python train.py --n_layer=9 --d_model=256 --n_experts=128 --experts_per_token=2 --d_expert=128 --d_shared_expert=256 --activation="swiglu" --moe_layers=[1, 2, 3, 4, 5, 6, 7, 8] --router_score="softmax" --normalize_top_k=true --routed_scale=1.41 --balance_loss=0.0032 --balance_bias=false --router_cosine_scale=10.0 --init_std_router=0.0182 --lr_router=0.000467 --vocab_size=2666 --norm="rmsnorm" --norm_eps=1e-05 --tie_embeddings=false --optimizer="muon_variant" --lr=0.00251 --beta1=0.9 --batch_tokens=262144 --seq_len=1024 --train_tokens=1191000000 --steps=4544 --dataset="wikipedia_en"
Below are experts of layer 6 (counted from 0) of a mixture-of-experts language model. Rows are named router (the router's row for the expert), gate (a neuron's input weights, with its number), up (a neuron's input weights, with its number), down (a neuron's output weights, with its number) and show model dimensions 0-63. Each number is 128 + 24 x the weight over its row's rms, rounded and kept within 0 to 255. Numbers have three digits each.
Before each expert's rows: "mostly gets" lists some tokens that are sent to it at least half of the time; "comes after" lists some tokens at least twice as common just before its tokens as in all text. This comes from a sample of Wikipedia text that the model never trained on. Tokens count by the router's weight.

# expert 23
mostly gets: " s", " d", " rel", " stud", " dr", " South"
comes after: " the", " a", " and", "-", " (", " \""
router:158167099110134124104125110092133101123160131110104139128144131118113169093099102114160126135165122158116080134139110139144090126092126135127142124135140079118098130098111086125110131147158133
gate0:134127151107112116120142145122134123111113137115133138168119090113127141157120146123115166154115132135097155132111083140123140073096148130136126109116099120097103146136117131136129149165093196
up0:087138128136173154067108104143141132146131111105106121143142164099138082105126179160134141138141122107146149161133122103115140138116164148127110123117142166092097117116117116125124136156104137
down0:162132131128117128165099112096140149105082126086080108161126090157128150173118108163108099131151083121158099094106177128134123156103140152121148126102158110137157074102108145142142122092107123
gate1:120146136119103105091136086144131148116087106107108174125122097127127114130124142104094120122129141124107143111131135118129084146144106101124148097123141100140150071112135139101180121102143164
up1:114113147101120135102130139092133079111106101140143156122144119104088132089134152097118114072169149128147171152115126077102120103123101103128115068116125094116103168112134132159112139121128143
down1:125085174113157148144124105125144121136139160095088121130173121096078158136124180166146159116130114088145141125133144115068122120159131158151118100119112102105141129148106117111129101117126168
gate2:081162122129096125113169109169133123142122109111126090155117097129130126129135115090110115117152144107139132152159144120137158138122086124096140127121091074114082146123116151151150136153123149
up2:146122113119099136130103159138138132078121105082109114140056156114121075093162128137132164161166101134076125152153072143095100152128146099093115104146106125118098121140157158127138144105107102
down2:118133146109206104172094158115121158131135112079122120089093116117120098140123135109132127140091147104132132141140079118138092118089099130101084122128112144149111158116120089122106123120116117
gate3:116066114106118104140138090078123150127168110091106147109112096171143125110126095122105161150135144134120105111121133116122112108100101118130150158159136158113091136134080120132096164156133134
up3:125120129139113139132142120141097172160107106147108118132078088145118109135128124085109093146147148143122125100140146085122093170150153100157128147122180137119173129185168119128117147117102172
down3:114133137111103146165162124127145129129130105163086087082107076143128087130079142128137099103123119095153110100177119087100098127150147108149173105162143139154156147114149163101129133103117138
gate4:143149103153135081118117138159141123094136146131125136129111098144117125150125087101125160065139128085136141135204126076126111145082140147120093127144143093096135141155114146097115133137146106
up4:148127139105124150162149135101106097112112139129169127153151136107154148114108130089121156105094165170140150143179117132136107147150128118145104167131085121079143137144136096144125136160125136
down4:128143151142113095152157125138108123125104122112149124144152135132087110099094133132153129187140096144131144155100138140086108113170164121136130076128132111157134136125184120106158177144119146
gate5:086111170165146149123172157105119099119140129149136163129121127110166115134148104117136111125133101130152127132097142147155104103117137143133108107095125145127106191109115098134166135142144128
up5:152111108056155144164106109116133116130166101146130135123136194117142118149126129145121129054177105125113081126143147164147103121109130115102122146136121148096131140179124143146130106119139155
down5:118189114106137086167096092095124128116113155118148161121130130125131083153144114174154134140159088136140140122142116140171109132138160151176161110133115145073140157138082128117134134109182126
gate6:137126128146103151122172135095156138127151101090104167099111125108167129136176173121163165111157182132148153111097109140155134127086152157140135095156123126077124121136131144139147169126123129
up6:150161141158109107124168158136098098072123129127104116128166119118099142106132107135090165114091155119091122107171109111129147126090121155138100109167102117154118182118158158091099177135133106
down6:171152107104132160117140131136127121141128162103130109096120132158132102119156101082126118094092096146161164133135154107122124130114157121138151119115185135104096117144137166101120124101163148
gate7:161125131133145111094125133127166082134117105116097142174100111129166086111108104160123122150121165128109165096155154140075106114159113111136122106178158143157137140087090108128115131158142109
up7:082143144168134133103134124079147145146088157091113126119130108170126156102135165144161129126121122136121141122114162123094124101097111150146148103127132156108146145148102138143146115131134138
down7:131136123143153112140124142104126141106127083091114110110082123144198126149122140160124136140131152140128152116139163103153177114128099134096090158137107107151123095083116100093147099143121106
gate8:104174118123139148154164137141143122106141137133170080132123114162138130153101081107105111117108135162117105126100089084154133128173094166136162128119150157129109123083136089143126134117142079
up8:106126127144088184156136145094133164143110125130131140123152086123145120145122153142127151122115141164064102169077149158115101141119108114146116151100117136109122161132135139086125142118129137
down8:090139149100136174148169150137125155119126161182130103145128117145128122152134127102111145123126156120124121148105128109137139140103123108178115155136135133117123145124119111110124161132125119
gate9:169124145145142114149152142180131095146116153128124162159108089127140123128099101094086167090107143144131117094099115136133093091133137133180177137111134174158091166133137121143144121100150134
up9:136146178144123117142098154153165142160117102126068107167121108137101135087155138113162093146103148131138085125157156131139122145077139161152142157093138113159124106127087137142149127162096132
down9:117110121145135180106121120099173112148094165149111137160076140160100168151106107127141162123157155122094112149105150107097117124131130075112164127125101106120133105129139121104102130080138125
gate10:154155141078082105123106100134115134147140121088139094144111097086154116126149147154156109136093135102171177124144112148121144124139124131147141157143119092178110133124120104115131121141129174
up10:153132133123131106147170156105130154079103111130090135098151137126077107157122109124116102136134152143155130115113129114133111124129163135145114146125137162167107106118113166039112112115127118
down10:087107117121142116171129145116109141092117130131139090068149143127110109096135140129106157135112087157124181156122163098107123130153121133133150147133106079145114111114139164142136113126096112
gate11:104127106148138093144145135095130091132128116128183136107137128129138162140114085128163163120150128137120108112131146171085118114139164092138104089110124124114171135115142107091169135105169135
up11:146121165123122135135079087131108110124109111132119153125123062090106127143085095098117164143149147153117074184147139121110167184130096094137121141117106125114113173152095109120097094159149113
down11:114113120158171090096127087130131176145110120116100199162098123126106134129120157135148129130108125120160127136122121117136151181174130117126100160121152138112125109149179120104133111131111140
gate12:101171131127104097146130125129143146148145139111098143105123120129100108107134141123096151117165111097141086163145122195139129140131154160137138086159143113081146120134130102122154115128123104
up12:181136110119145179136110120110151144111104120113118112124122149170119130117130120176111161129112148158164102091128118143138149123176107088158099145162124171101128148099128128110142123109127138
down12:125112147076154116128129124116101133108147146201117172099121104179125131128147138136117118115086122099154117127120133146133134135123152102099125116155143170146108116107102123133142082137122158
gate13:084121130083139071125141159120134166109097142158105159114131126113156105131130110101143107131173151134138145163147147117141145106133129161105082112151110097148094168124153136144117159140173073
up13:140110141156131122148096112104171150122098128157133134126062118119156099125139140119135138146111084135123138130109149111109115110164087108172136124131112140119164125135117130129134106098128169
down13:134117140111151095124106128146136160111159142153120121126131127145124124139116185156154103095173151107128114102125139145142116107154109142140114130126125117125138106117135124161124146185142156